{"n_layer": 11, "d_model": 128, "n_experts": 64, "experts_per_token": 6, "d_expert": 32, "d_shared_expert": 0, "activation": "swiglu", "moe_layers": [0, 1, 2, 3, 4, 5, 6, 7, 8, 9, 10], "router_score": "softmax", "normalize_top_k": false, "routed_scale": 3.27, "balance_loss": 0.0157, "balance_bias": false, "router_z_loss": 0.001, "init_std_router": 0.0261, "lr_router": 0.00264, "n_head": 4, "n_kv_head": 2, "head_dim": 32, "vocab_size": 4096, "norm": "rmsnorm", "norm_place": "pre", "norm_eps": 1e-06, "positions": "rope", "rope_base": 10000.0, "rope_fraction": 1.0, "qk_norm": false, "attn_scale": 0.177, "tie_embeddings": false, "parallel_block": false, "init": "uniform", "init_std_qkv": 0.0352, "init_std_o": 0.00751, "init_std_up": 0.0352, "init_std_down": 0.00531, "optimizer": "muon_variant", "lr": 0.00828, "lr_mult_up": 0.755, "lr_mult_down": 1.5, "beta1": 0.9, "lr_head": 0.00753, "grad_clip": 1.0, "warmup_steps": 200, "schedule": "wsd", "decay_fraction": 1.0, "decay_shape": "linear", "final_lr_fraction": 0.0, "batch_tokens": 65536, "seq_len": 1024, "doc_mask": true, "train_tokens": 412400000, "steps": 6293, "dataset": "wikipedia_en"}
Below are experts of layer 5 (counted from 0) of a mixture-of-experts language model. Rows are named router (the router's row for the expert), down (a neuron's output weights, with its number) and show model dimensions 0-127. Each number is 128 + 24 x the weight over its row's rms, rounded and kept within 0 to 255.
After each expert's rows: "raises" lists some tokens whose logits its average output raises strongly, later layers aside. This comes from a sample of Wikipedia text that the model never trained on.

# expert 2
router [124  97 120 138 168 114 146 116  92 160 117 109 141 133 131 136 171 171 133  95 150  82 161 119 103  92  87 130 159 161 147 158 209 123 127 114 104 104 109 148 114 113 137 117 129 138 150 116 112 125 119 105 187 191 139 125 126 114 124 105 129  89 117 127 149 139 139 124 149 124 126 146  91 113 119 158 109 151 110 121  88 117 161 110 162 111 140 119 120 100 128 159 147 105 125 128 167 135 160 163 137 134 136 103 140  87 147  96 150 140 106 126 162 116 127  74 163 124 157 151 136 129 118 108 109 116 143  95]
down6 [146 142 124 142 133 139 106 127 100 118 147 106 161 152 127 128 165 102 139 132 151 118 106 130 162 159 182  91 104 154 113 123 169 111 179 134 154 138  92 114 133  90 135 148  88  93 134 138 107 140 133 161 130 127 139  98 124  83 132 116  71 130 128 117 116 142 161 155 163 124 143 136 120 111 124 129 149 128  93  61 125 137 124 113 160 144  98 106 144 129 106 114  80 136 172 102 148 117 120 168 150 146 107 164 117 106 155 140 136 126 116 162 156 143 122  71 129 126 148 156 142 156 160 121 172 154 105 113]
down7 [ 98 167 124 144 148  90 102 100 145 124 148 168 138 114 124 134 150 119  85 148 130 139 105 162 100 100  99  57 144 120 128  95 145 101 113 141 134  98 209 180 157 137 154 124 140 133 106 149 117 113 103 145  88 114 111  95 132 139 115 188 104 126 119 122 141 126 125 155 133 153 151 127 170 153 146 129 102 140 112 120 133 141 134 109 144  99 125 110 125 110 124  86 130 118 120 114 123 128 102 151 142 107 119 161 136 137 138 154 174 121  91 131 116 137 125 168 174 153 102 124 148 113 150 128  86 114 152  90]
down8 [101 137 105 128 113 157 121  74 144 135 122 123  85  75 154 132  81 127 155 103 146  99 150  80 132 130 157 140 126 163 174 122 122 112 122  98 160 113 136 132 112 142 171 132 153 153 152 107 104 148 142 150 101 124 179 109 127  91 147 164 132 165 162 147 122 146 111 110 136 130  99 132 106 116 125 141  90  94 135 122 149 146 182 121 111 121 104 141 119 165 137  98 125 107 110 161 165 124  98 145 158 107 144 132 151 139 124 147 139 127  83 112 154 141 115 105 110 145 128  74 128  96 148 157 149 109 169 148]
raises: "us", "a", ","

# expert 30
router [130 123 149 104 110 163 155 136  82 143 110 118 154 137 138 160 149 140  89 117 132 116 141  87 137 134 115 119 128 182 141 191 159 129 118 111 100 105 145 184  96  83 131 116 162 133 180 144 137 162 111  96 138 130 122 157 158 118 123 138 135  87  92 152 138 141 149 114  90 156 154 130 101 144 108 140 124 128 101 126  97 110 135  99 137 128 146  93 135 113 115 160 173 107 128 103 142 176 129 148 134 122 158  97 158  91 109 109 137 148  96 142 160 114 152 124 144  90 136 150  98 130 114 130 117  81 151 116]
down8 [127 111  98 128 114 161 104 117 139 133 173 139 111 162 110 120 117 113 103 137 149 155  99 119 131 128  90 114 107 163 145 101 120 132  88 113 187 146 101 179 153 139 136  86 131 109 186 111 131 165 118 128  83 113 145 148  74 165 111 129 137 118 123 120 111 166 151 141 164 147 152 134 146 136 197 137 175 118 113 116 123 124  92 134 152 103 133 154  86 113 130  97 159  91 136 126 122 155 160 163 154 149 137 113 133 148 163 143 141 117 142 102 107 158 115 129 126 101 142 112 117 133 152 138 165 132 111 125]
down9 [149 152 147 106 165 124 139 140 113 155 167 141 166 100 149 143 137 129 120 173 176 129 146 132 122  94 159  87  93 112 125 137 125 150 158 101 136 118 131 130 154 124 132 167 124 124 123 156 140 128 145  99 148 141 114 137 172 176 142 124 132  91 136 149 127 150  77 113 152 110 101 101 134 168 104  78 152 116 111 105 132 154 121 161 115  98 115 156 152 151  64 187 144 146 130 125 145 122 119 153 111 115 122 114 119 155  95 136 164 115  83 143 152 146  93 126  87 158 136 157 116 102 157 125 109 137 144 146]
down10 [144  55 123 143 141 149 169 137 158 132 161 137 133 130  95 126 117 146  67  92 105 111 114 136 139 132 129 171 140 150 116 110 128  85 143 103 175  91 133 105 132 135 180 108  98 137 129  93 184 111 103 105 117 152 132 113 119 152 107 105 132 144 133 154 162 139 170 115 137 149 136 142 128 132 146  80 179 124 148 114 161 104 143 134 130 134 152 135 128 139 130  74 133 151 134 120 111  78 152 128 141 141 105 157 141 105 130 123 121 107 157 150 118 133 141 149 190 102 135 144 135 113 125 102 144 154 126  96]
raises: "2", "9", "0", "i", "8", "1"

# expert 6
router [ 80 108 141 107 111 137 157  98 142 181 105 119 187 114 170 136 160 156 113 133 118 122 118 118 133 111  99 129 137 129 138 140 167 121 108 116 154 121 151 148 110  96 170 110 146  96 140 167 122 136 116  77 169 154  83 135 151 101 136 138 139  90  96 154 132 172 143 121 117 146 156 105 145 123 135 150 174 131 121 112 124  96 113 138 152 160 129 153 119 119 113 135 120 106 130 114 121 159 164 147 141 137 136 132 135  89 147 124  93 128  81 125 136  83 155 126 176  88 121 112 120 155  91 123 111 143 172  97]
down0 [105 153 169 166 141 173 129 118 157  66 144 110  86 116 129 127  79 126 110  95 160 124 160 129 129 101 147 139 130 105 154 145 184 120  71  98 144 123 164 147 134 115 126  94 116 168 120 128 126 136 158  99 142 117 136 134 170 182  91 139 138 144 136  91  80 152 101 127 146 140 136 106 136 174  92 134  83 146 101 140 142 116 166 111 107 111 122 102 146 139 122 135 129 122 121  77 105 126 124 126 140 123 110  99 129 108 142 116 117 109 160 123 120 128 134 149 156 128 128 133 109 131 184 142 127  97 133 106]
down1 [142 189 183 150 116 128 121 139 102 135 132 160 133 105 104 141 106 141 133 147 119 163 108 116 152 118 101 167 138 125 148 117 101 153 113 109 130  79 139 114 113 148 163 130 148 135 149 120 164 118 118 172 178 133 115 157 116 100 126 131 135 117 133 163 109 156 182 107  94 106 107 159 139 131 120 138 106 114 118 146 125 150 138 100 145 126 106 168 168 110 111 111 109 143 139 114  71 114  95 129 141 133 126  96 163 119 158 148 126  77 128 132 157 110 128 176 134 106 131 112 102 136 104  61 143 124 139  82]
down2 [137 137 119 108 130 130 157 130 142 118 106 133 166 142 121 101 167 121 108 156 126 154 117 102 124  82 114 117 159 145 184 154 135 144 102  71  86  93 166 162 107 109 152 140 136 128 107 151 153 123 128 150 127 130 118 118 124 105 170 118 127 115 103 102 138 176 127 118 126 122 128 107 147 163 118 146 112 117 125 170 113  79 124 136 145 149 132 108 168 167 155 143 162 114 142 117  94 129 113 113 110 105  95 135 149 141 115 186 124 105 128 148 138 140 122 161 157  74 144 116 123 152 104 104  67 127 183 126]
raises: ".", ",", "er"

# expert 19
router [104 107 150  72 121 145 153 161 126 138 102  80 132 130 144 136 152 162 108 117 140 112 122 103 153 100  98 141 137 135 153 122 128 115 130 122 130 105 150 153  77 108 166 149 130  76 154 150  66 149 104 131 110 142 131 131 121 143 138 120 110 134 123 159 161 116 142 129  82 191 126 147 142 130 105 148 121 152 129 108 131 111 156 122 169 146 122  91 164  97  95 156 121 120 122  99 133 141 144 145 155 136 132 103 144 115 112 138 148 155 123 152 145  88 150  94 152 136 195 121 132 141 133 130  97  67 162 111]
down0 [169 165 147 137 139 140 145 125  97 113 126  80 171 133 158 130 122 109 137 113 137  96 138 155 154 113 129 137 116 110  87 111 183  88 119 106 155 115 148 141 109 116 125 116  50  97  97 126 131 134 118 176 127 153 115 149 146 127 116 110 116 111 135 105 102 147 100 137 115  97 103 151 134 123  66 100 112 162 135 141 149 109 114 121 150 131 122 123  85  91 126 163 107 120 159 178 145 121 121 110 131 117 129 119 137 125 113 125 140 166 164 114 142 118 128 138 111 114 122 152 145 170 142  88  89  66 125 157]
down1 [110 153 131 103 157 145 111 179 127 140 114 143 167 124 155  96 123 160 128 159 115  97 114 117 111 127 134 132 139 116  99 150 129 154 151 146  91 166 118 148  88 132  96 132 169 141 146  94 108 117  87 149 112 123 126 154 115  94  93 136 126 129  98 128 130 175 144 127 164  96 135 140 149 169 149 143 129 164 107 121 102 109 133 158 154 131 128 115 173 111 123 128 140 127 126 170  91 121 107 159 167 134 128 124 135 118 129 157 108 156 124 171 141 126 116 122 119 171 164 220  96 124 168 111 124 135 154 112]
down2 [134 133 106 159 136 163 121 105 169 150 103 134 122 108 137 133 152 113 104 146  91 150 120 123 161 141 134 144 122 117 102 168 135 114 160 138 152 119 137  84 133 126 128 134 162 145 119 139 139 161 156 151  84 140 117 130 139 109 158 146 132  96 125 122 160 129 112 127 166 137 120 129 124 120 129 176 175 124 159 139 135 115 116 138  72  92 131 136 117 147 134 158  94 181 155 110 127 155 145 163  80 147 169 161 142 119 138 117  82 162 163 174 147 142  97 168 166 149 154 144 164 125 137 141 140 181 113 155]
raises: "s", "ling", "ative", "l", "led"

# expert 51
router [ 85 103 143 106 126 146 190 112 104 141 109 129 149  90 166 143 129 154 106  94 145 112 130 121  95 109 110 126 158 148 134 161 169 135 123 131 120 133 146 137 120 101 137 109 124 118 163 152 113 124 132  91 152 173 113 137 138  96 158 123 164  81  70 204 134 165 144 106 108 144 144 128  87 136 109 106 159 120 123  86 132 108 111 149 153 158 118 130 164 147 116 146 123 112 134 111 136 142 146 165 131 118 158 101 120 114  92 106 119 162  99 130 148 116 170 141 147 100 114 123 112 142 137 163 138 110 147  90]
down0 [132 112 149 147 113  93  85 133 185 111 124 197 123 104 111 136 137 111 149 124  89 113 126 156  90 157 141 114 127 109 111 147 135 118 141  87 127  98 140 136 119 115 145 125 129 123 118  96 144 159 110  82 162 118 112 109 125 119 113 119  92 116 104 106 127  95  81 151 157 110 100 109 148 127 108 107 172 115 119  91 145 118 123 133 150 114 135 103 111 125 161 162 143  98 160 151  95 164 138 112  94 102 111 119 168 141 136 117 155 132 127 147 130  93 153 114 127  89 107 183 128 155 114  71 104 165 147 150]
down1 [ 87 111 135 133 137 143 118 158 152 151 137 126  57 109 137 147 131 123 115 127 137 127 144  87 164 155 104 115 120  94 121 109  86 137 103 169 152 120 129 142 101 127 139 136 148 145 144 140 143 154 176 171 161 148 106 111 160 104 113 153  85 106 133 121 159 124 136 144 106 128 109 115 133 101 162 151 138 117 118 107 118 110 132 137  74 135 154 107 121 123 110 124  94 144  89 163  79 154 137 155 127 122 136 174 151 127 143 102 141 123 103 156  80 153 195  88 136 155 143 144 139 158 120 150 124 158 154 147]
down2 [143 139 120 116 104 101  94 131 112 137 140 135 119 105 100 151  76 126 105 192 114 115 123 141 154  83 132  99 144 113 120 126 119 137 122 138 106 162  92 119 146 102 135  79 137  79 152  94 107 125 126 148 143 156 109 125 106 117 159 118 107 139 101 155 136 126 149  96 122  75 141 130  74 148 112  96 124 157 129 124 141 108 129 126 192 111 130 106 114 122 161 136 132 154  86 111 153 147 150 137 104 147 106 115  82  84 105 170 150 124 137  83 159 103 146 130 116  96 106 105 143 136 171 150 132 135  96 133]
raises: "ip", "is", "ud", "ent"

# expert 18
router [138  82 148 106 157 159 164 157 110 145 107 110 145 139 153 159 142 126  78 119 129 129 153 119 103 121 123 113 171 159 163 143 133 118  68 130 168  98 135 137 129 119 142 142 144 126 124 148 144 127 113 103 141 152 100 127 165 136 146 150 132 107 116 135 131 148 143  86 108 110 107  98 119 160 122 118 155 146 118  99  70 116 174 113 162 116 163 151 169  89 124 142 110 142 118 123 155 132 158 139 162  84 156 108 131 119 115 106 163 127 107 155 112 112 143 115 174 117 172 172 113 150 140  92  83 123 124 109]
down6 [136 148 120 119 181  90 130 141 100 142 133 119 151 147 136 153 126 128 105 132 142 127 112  95 111 150  72  75 134 106 128 113  95 163 108 118 126 135 133 135 148 166 112 129  66 154 123 123 157 103 145 144 134 132 103 126 122 141 128  95 140 112  98 162 111 189 151 125 142 107 161 106 217 130 137 136 114 110 146 129 124  94 134 150 118  91 101 183 136 145 116 138 109 138 113 118 159 165 145 129 129 114 137 135 142 149 160 152 155 147  92 133 137 136 166  99 141  90 154 121 136 108 141  97 132 114  79 124]
down7 [131 136 111 205 121 172 112 146 116 125 117 125 114 129 124 148 106  92 119 126 101 120 107 126 153 106 132 133  97 120 183 127 114  97 121 137 157  95 109 174 131 137 103 142 147 130 165 142 109 109  97 177  97 147  79 148 129 131 137  82 106 112 116 126 101  76 115 106 108 111 149 160  91 144  83 112 151 128 101 131 123 107 109 111  95 136 141 155 107 145 129  97 148 124 133 133 134  99 123 137 134  87 141 138 143 112 137 138 145  87 131 150  71 134 137 159 166 115 141  91  89 111 120 114 143 165 120  84]
down8 [137 125 180 136 187 132 112 119 125 146 116 125 143 102 156 116 127 130 130 110 149 118 120 125 127 109  93  75 143  91 105 137 137 111 111 127 173 127 104 116 153 165 168 136 115 126 149 147 138 186 111 139 126 120 148 122 147 117 121  94 148  86 109 155 176 148 128 133 189 144 102 155 169 123 120 143 113  89 140 121 159 122 113 125 138 134  95  78 131 146 157 133 113 149 101 163  83 131 147 154 153 124 106 125 136 111 128  74 103 130  93 145 104 103 151 104  97 115 161 156 116 139 135 110 137  91 166 114]
raises: "-", "|", "In"

# expert 24
router [117  99 151  91 113 170 145 125 109 140 118  99 179 126 123 158 140 132  77 109 137 113 142  98 117 130 114  97 177 193 131 150 131 142 107 118 113  88 137 142  74 115 142 138 161 107 143 137 132 152  92 103 143 167 124 153 163 154 141 158 130 109 102 159 138 159 134 110 116 120 115 101 128 156 144 105 135 115 102 115  85 146 154 122 164 152 144  92 149  96 122 137 124 129 126  94 155 137 143 195 176 148 139 120 134 115 116 106 125 158 114 135 136 116 142 105 149 118 152 140  92 181 109 110 120 124 147 107]
down7 [107  95 118 105 150 152 103 115  95 139 149 148  85 121 143 200 154 100 149 178 157  89 152 127 120 167 125 138 116 147 138 126 127  94 105 140 137 170 142 160 135 136 138 154 102 155 101  97 122 123 135 117 142 140 131 128 142 125 111 155 169 136  97 120 114 129 109 139  95  92 100 120 120 106 114 130 153 144 103 152 121 105 112 128 111 123 161 182 123  90 147 112  97 110 115  97 163 124 143 147 121 153 158 129 163 138 181 150  92  91 176 145 128  93 115 117 145 126 125 125 113  92 104 176 150 113 153 114]
down8 [101  90 148 128 119 112 155 107 118 162  96 157  97 136 161  95 146 176 119 153 150 116 121 123 155 149 103 157 144 109 131 110 117 158 160 155 131 138 119 125  94 174  86 150 108 142 109 166 118 146 140 133 110  82 165  85 118 121  99 139 135 127 115 129 116 154 157 112 150 157 146 105 164 112 138 102 110 133 140 114 168 141 109 154  99 116  94 156 153 167 138 149 141 108 172 162 128 138 164 127 151 126 151 127 134  88 145 122 111 182  94 138 164 107 127 104 141 142 120  94 179 103  86 142 143 121 133 130]
down9 [145 129 116  99  86 110 130 162 174 144 123 147  86 106  98 148 113  93 169 132 140 134 125 120 120 140 161 113 159 139 102  80 159 106 161 114 139 141 152 144 138 120 175 147  96 141 152 115 123 147 131  97 158 132 150 109 150  88 132 175 143 136 106 142 176 148 105 176 150  98 117 121 143 182 118 127 124  99 158 122 120 173 129 150 129 139  83 156 147 112 157 141  96 129 143 104  96 157 137 108 138 114 125 111 160 137 158 137 122  98 166 123 110 146 111 103 107 119 112 122  91 144 130 138 164 157 101 165]
raises: "-", "|", "\n", "=="

# expert 34
router [100  90 129  98 112 171 184 101 129 198 101 126 178 123 168 120 157 183 124 124 155 113 140 130 117 122 112 144 136 147 158 143 169 141 135 108 168 120 140 137  79 103 136 105 136  94 152 152 138 157 112 118 157 153 124 132 138 114 149 130 142 129 103 172 156 146 125 123 121 136 125 134  75 131 128 121 142 146 139 109 140  76 152 131 121 148 136 118 126  67 148 120 145  97 129 118 134 141 175 149 153 150 137  89 114 101 127 132  91 126 105 125 154  80 125 125 168 117 137 118  91 147 105 115 110 125 139 110]
down7 [143  94 145 170 130 117 127 161 131 133 105 101 146 118 124 101 131 150  75 105  99 156 162 148  92 152 124 153 154 152 131 162 123 114 138 102 109 140 137 123 110  85 133  92 137 138 113 166 168 122 133 126 122 104 104 149 127 142 166 118 127 105  99 108 150  87 109 133 114 128 140 171 163 134  87 148 168 147 164 133 200 175 138 116 123 117 121  96 129 154 126 119  80 144 114 148 151 152 111 126 141 103 114 109 127 127 117 149 169 114 128 112 129 117 117 119 154  96 131 148 122 185 122  98 145  90  79 112]
down8 [137 129 165 149 152 102  71 124 121 174 128 143  69 144 125 200 110  95 130 141 136 170 163 137 136 142  99 135 133 126 140 184 108 118 142 153  92 156 130 124 121 142 131 127 122 115 100 153 102 161 175 117  98 114 137 124 122 108 128 146 106 154 139 120 103 143 116 131 102 133 110 149 116 142 138 162 134 143 124 118  86 106 102 143  99 152 122 126 122 125 110 125  99 135  99  96 118 122 102 146 102 135  92 139 133 113 101  71 132 156 126 179 121 142  98 139 112 150 159 114 144  86 160  99 137  84  88 143]
down9 [100 165  92 124 117 146 114 108 113 127 138 142 165  91  93 128  99 141 125 128 121 105 140 120 133 149 112 122 116 137 128 164 178 106 116 143 102 124 115 112 132 115 148 119 116 158 141  93 127  75 138 178  71 107 127 100 110 113 128 133 160  95 165 122  85 153 124 110 128 105 137  83  98 103  78 171 108 120 156  94 120 111 133 114 147 137 127 150 128 118 123 114  90 104  85 114 101 113 111 135 126 119 140  99 136 125 111 149 142 102 126 119 173 119 110 128 113 130 120 138 140  81 123 168  56  89  93 153]
raises: ")", "ch", " |"

# expert 53
router [130 112 149  97 131 150 163 117 118 120 112  72 134 144 161 192 137 151 100 129 113 119 203  94 126 134  94  95 136 157 132 133 113 123 104  94 134  81 152 153 109 113 138  71 156 119 146 126 127 175  95  87 153 137 123 157 138 146 119 135 128 127 141 171 151 117 138 100 113 143 150 141 114 141 111 115 139 139 133 120 124 124 135 116 166 131 152  87 156 124 140 142 148 108 104 106 124 168 136 143 136 150 121  95 137 122 109 116 138 136  93 121 174  97 143  91 145 107 143 180 120 123 110  86  95 101 131 100]
down0 [141 111 114 129 173  98 138 125 148 104 131 156 161 138 117 122 114 121 124 102 102 123 148 101 102 154 108 147 120 103 127 115 103  97 110 117 131 124 115 138 173 165 176 123 109  92 150 109 139 111 127 100 140 119 104 159 128 135 119 123 171 112 202 162 103 141 161 117 115 139 124 122 134 148  68 147 109 104 120 107  76 121 158  90 177 157  96 158 123 113 141 107 102 117 134 157 115 171 163 125 132  78 134 109 119 121 154 155 159 107 105 114 133  95 122 107 133  95 119 152 100 105 140 145 114  92 130  90]
down1 [ 71  79 162  92 135 125 136 133  86 116 158 128 183  94 121 134 132 165  74 118 136 116 130 138 115 118 147 132 118 121 149  63 121 131  92 149 114 140 153 126 110 138 122 116 116 127 188 138  64 122 122 178 158 118 115 127  96 190 145 126 128 126 119 123 195 162 123 115 133 137 158 118 133 141 144 132 121 105 117 110 146 101 155 134 144 123 121  75 100 126 137 146 120 146 133 114  98 111 147 134 164 149  96 152 126 148 152 138 115 124 130 115  92 125 130 118 125 154 153 106 139 131 161 112 122 138 106  97]
down2 [141 102 103 109 101 124 202 122 125 101 130 180 102 124  97  99 128 117 135  90 162 162 147 171 137 152 107 125 135 152 124 117 105 126 113 121 133  90 102 109 163 131 112 135 106 141 160 108 109 127 121 132 131 162 150 109 149 109 136 166  93 100 119 121 151  89 136  96 175 151 138 166 155 138 131  98  82 123 155 147 120 136 157 114 165 123 116  91 174 121 125 146 129 133 169 141  95 105 141 105 121 134 116  84 140 149 109 151 121 149 121 112 115 154  79 109 139 138 135  66 112 149 125 108 127 104 153 150]
raises: "ust", "D", "il"

# expert 33
router [118  90 134 131 154 140 164 127 132 158 108  93 158 107 170 152 162 134 119 124 148 109 126 133 120 137 110 113 165 149 171 114 131  68 127  90 152 104 140 123 131 108 142 112 139 117 123 173 108 108 140  86 173 167 120 135 140 114 132 151 129 116 129 134 154 127 121 114 109 126 144 125  78 170 122 145 174 163 110  90 117 148 115  78 154 135 138 141 155 123 128 139 124 123 127  96 134 122 132 153 136 137 139 102 127 106 110 148 125 155  91 136 147 104 153 106 170  98 131 208  99 175 174 128 103 110 118 147]
down0 [147 162 161 143  90 120 120 115 125 130 119 185 103  99 109 158 123 122 182 107 133 142 148 154 110 153 119 150 125 140 114  94 122 158 127 158 146 125  98 102 139  85 129 110  98 140 131 115 170 128  87 135 107 108 149 128 109 126 114 165 125 107 116 132 103 133 160 131 119  93 135 146 169 172  94 102 108  97 117 180 115 117 112 128 135 131 160 137 131  94 124 127 130  90 106 166  96 175 178 147 104 121  99 104 115 140 102 109 131  72 153 115 133 135 131  91 126 153 106 105 137 172 103 118 151 153 130  94]
down1 [174 120 116 144 140 133 137 114 159 164 159 102 157 136  86 100 147 109 132 121 148 119 112  89 133 134 165 123 124  89 146 124 143 152 159 123 164 111 126 102 176 125 145 157 134 130 103 148 127 119 104 146 116 109 140 122 125 145 138 131  99 131 161 132 136 140 185 116 122  94 167 130  83 121 128 116 159  82 138 145 157  98 117 130  95 102 129 113 123 154 136 144 163  68 153 108 103 148 160 111 116 106 122 111  78 125  91 123  99 118 141 139 138 123 156 186  88 152 152 152 146 101  97  93 100 149 154 147]
down2 [156 148 116 118 131 111 103 126 121 158 159 128 186 187  89 118 148 108 164 119 113 117 149 126  73 123 151 111 114 140 121 107 101 134 123 120 132 147 141 125 112 179 107 149 125 183 146 142 151 119 128  90 118 107 144 129 114 132 146  97 106  93 143 136  81 114 111 111  81 131 136  89  87 130 123 146 165  93 136  98  98 134 110 155 152  93 138 137  66 124 148 124  98 115 155  85 132  87 111 146 136  69 130 157 155 112 150 111 138 149 142 144 126  91 112 110 128 116 128 131 130 159 120  96 130 119 114 135]
raises: ".\"", "ern", "\"."

# expert 41
router [104 124 148 103 158 147 131 133 127 132 112 111 121 130 159 149 120 161 122 108  99 112 149 112 114 106 111  94 117 176 142 153 107 130 113 121  97 104 148 164 117 110 131 131 135 106 154 130 111 143  59 128 136 155  97 142 182 136 123 125 148 112 100 160 119 116 134  93 105 164 149 133  77 150 137 103  80 172 104 134 122 115 122  83 183 121 147 126 166 120 121 165 137 135  67  94 141 144 116 117 164 146 141  84 116 114 107 105 128 169 119 143 133  97 162  95 126 114 134 155 100 151 110 123 127  90 154 131]
down0 [157 139 150 119 106 156 194 154 143 108 151  89 123 105 125  92  81 125 121 111 137 123 136 142  88 129 126  98 163 131 142 132 123  89 135 133 118 142  71 141 115 140 151 110  88 116 132 156 105 155  94 105 113 178 148 109 126 125 136 140 137  67 132 171  94 140 109 152 113 156 139 164 131 121 129 160 100 130 152 113 122 121 139 115 174 135 161 123 100 123  71 110 146 140 127 128  69  94 152  79 130 122 118 154 131 103 143 167 132 133 151 131 117 114 144 125 122 133 108  89 150 118 100 114 105 108 105 115]
down1 [162 137  95  99 149 141 159 143 125 100  94 109 156 139 124 157 145  76 162 134 151 128 130 134 124 156 158 141 120 120 121 155  84  82 167 110 131 140 110  88 166  73 134 142 135 137 109 164 191 113 111 129  97 151 107 149 115 134 123 143 105  85 167 104 100 130 111 131 137 103 135 165 138 124 101 148 101 126 149 139 148 153 131 106 177 159 126 103 130 164 109 125 144 112  93 163 136  86 116 135 138 154  78  83 120 115 120 129 113 122 116 103 120 136 150 104 101 113 113 132 104 129 126 153 150 133 106 172]
down2 [146  71 142 144 157 134 120 119 126 106 120 122 139 118 137  62 138 125  84 123 133 116 132 138 113 126 168  88 150 120 114  74 121  98 122 102 147 114 187 130 137 160 121 109  97  97  85 113 104 109 116 124 109 167 135 122 163 129 100 113 135 157 145 120 125 174 168 137 100 123 111 113 147 100  94  70 135 171 148 130 142 178 131  89 131 172 151 112 148 145 145 110 148 118 110 130 153 128 112 118 131 116 122 104  97 143 132 135 123 111  70 111 161 128 108 137 124 130 165 109 120 150  96 111 109  92 130 113]
raises: "ars", "ys", "ens", "ym", "ib", "ub"

# expert 7
router [102 114 153 138 141 118 175 136 147 153 126  85 130 113 146 188 138 121 113 108  93 145 146  77 121 126 119 102 109 137 179 156 110  93 145 124 160 116 155 142 131 136 115  81 183 156 136 162  90 143 109  72 140 152 100 142 142 140 109 178 145 102 139 137 147 171 126  66 109 125 129  96 152 127 162 126 162 114 120  82 107 125 161 131 158 115 164 108 145 130 116 146 149 125 142 101 148 141 149 114 155 114 145 106 139 119  95 113 126 161 121 117 146 128 129 138 127 100 111 149 121 128 103 139  95 101 146 109]
down0 [137 172 132 122 167  98 143 128 107 133 102 125 194 101 171  94 165  82  83 112 134 126 129 129  83 148 131 117 136 144 113  99 137 149 113 132 148 118 118 152 111 105 117 128 126 144 102  87 136 118 126 135 103 197  98 147 109 145 141 128 134 145 128 167  91 170  95 167  89  96 153 136 150 168 110 168 119 135  97 140 139 133 134 117 137 165 163 145 118 135 132 118 157  93  90 157 160 122 155 133 133 117 132  99 133  95 112  99 110 116 115 119 119  95 134  98 109 105 146 119 101 124 115 100 100  95 130 115]
down1 [ 99 138 143 155  96  81 162 153 127  93  87  96 127  99 111 149 173  82  99 151 115 104 134 112 132 128 157 133 141  97 148 136 127 172 125 131 139  94 127 116 141  92 104 148 101 134 143  99 146 135 104 139 115 123 128 140 134 118  72 110 119 122 119 123 155  92 112 141 113 105 111 151 102 134 110 118 107  85 121 131 115 173 106 132 121 112 118 153 148 184 133  95 141 113 133 125 118 159 142 112 100  87 151 161 116 129 175 219 108 124 142  96 105 124 137 159 134 123 137 116 119 126 167 130 111 159 145 130]
down2 [159 170  95 122 128 149 104 122 101 106 156 113 128  87 129 138 138 121 168 129 114 115 128 154 162 111 128 137 149  84 174 119 118  94 142 158 167 109  64 157 118 144 166 142 132 109 112 124 135 127 126  65 176 135 111 125 128 116 123 131  86 171 144  95 130 120 109  89 139 151  93 140 121 125 136 154 104 134 112 124 116 164 118 156  94 124 123 130 122 154 126 123 133 185 106 143 136 149 146 113 122 109 112 121 121 163 129 113 128 110 160 139 109 103 109  94  96 166 122 121 166  91 106  88 143  91 160  96]
raises: "ruction", "ment", "ments"

# expert 17
router [ 96 123 128  94 100 128 128 134  93 161 110  95 163 125 158 144 144 172  96  93 128 131 140  94 138 111  96 131 178 152 116 165 152 147 143 129 151 123 151 169 105 123 150 135 172  96 132 127 132 157 114 116 146 126 133 141 113 121 172 152 128 114  92 157 150 145 139 137 125 173 129 129  85 118 120 147 111 126 101 116 126  73 141 107 139 120 137 107 123 100 141 167 148  78 144 139 155 141 143 139 138  93 166 124 119 138 153  96  87 134 115 125 158 133 137 117 148  99 211 110 130 140 102 143 118 106 170  99]
down1 [109 145 136 146 173 139 131 142 124 124 135 108 161 114 153 121 130  97 151 125 126 121 123 133 148 105 182 126 109 124  93 115 173 114 123 113 159 131 115 114 119  86 101 120  75 165 114 113 151 148 137 161 119 131 141 116 108 119 117 115 141 122 108  71 137 109  91 103 125 158 135 136 125 122 155 145 140 182 162 118 115 128 143  85 149 101  86 159  98  91 116  93 111 156 163 113 121 129 149 123 122 138 170 123  68 106 157 136 106 104 108 139 127  85 134 110 143 160 119  89  67 145 114 124 102 161 112 159]
down2 [117 134 124 174 146 119 132 150 101 137 136 114 139 133 126  90 110 120 139 129 119 133 140 157 105 138 147 129 145 158 140 130 104 128 133  93 119 129 109 126 126  81 103  98  97 146 123 113  86 158 118  95 131 184 136  81 109 188 148 131 125 131  86 106 159 120 156 104 125 111 188 132 160 173  89 152 158 140 102 126 117  99 115 130 170 115 120 167 110  95 122 144 125 124 115  97 141 139 157 133  90 128  96  94 102 124 121 141 128  68  83 165 116 162 128 117 126 140 137 125  93 168 118 139 156 144 160 146]
down3 [142 145 117 164 130 144  95 149 112 135 128 164  90 116 165 171 115 165 146 140  79 124 142 126 127 115 157 119  90 154  91 175 154 128  80 136 159 120 132 126  68 138 100 158 100 128 139  86 105  89 121 109 146 168  95 109 114 131 145 115 147  96 181 135 125 153 117 135 113  97 130 132 156 101 128 132 129  82  97 123 111 116 142 107 156 109 122 136 131 127 143  99 139 127 135 107 125 143 132 144 177 100 130 135 131  82 111  91 133 116 107 109 105  68 150 137 117 126 102 110 132 182 156 120 132 121 133 117]
raises: " (", ";", ":"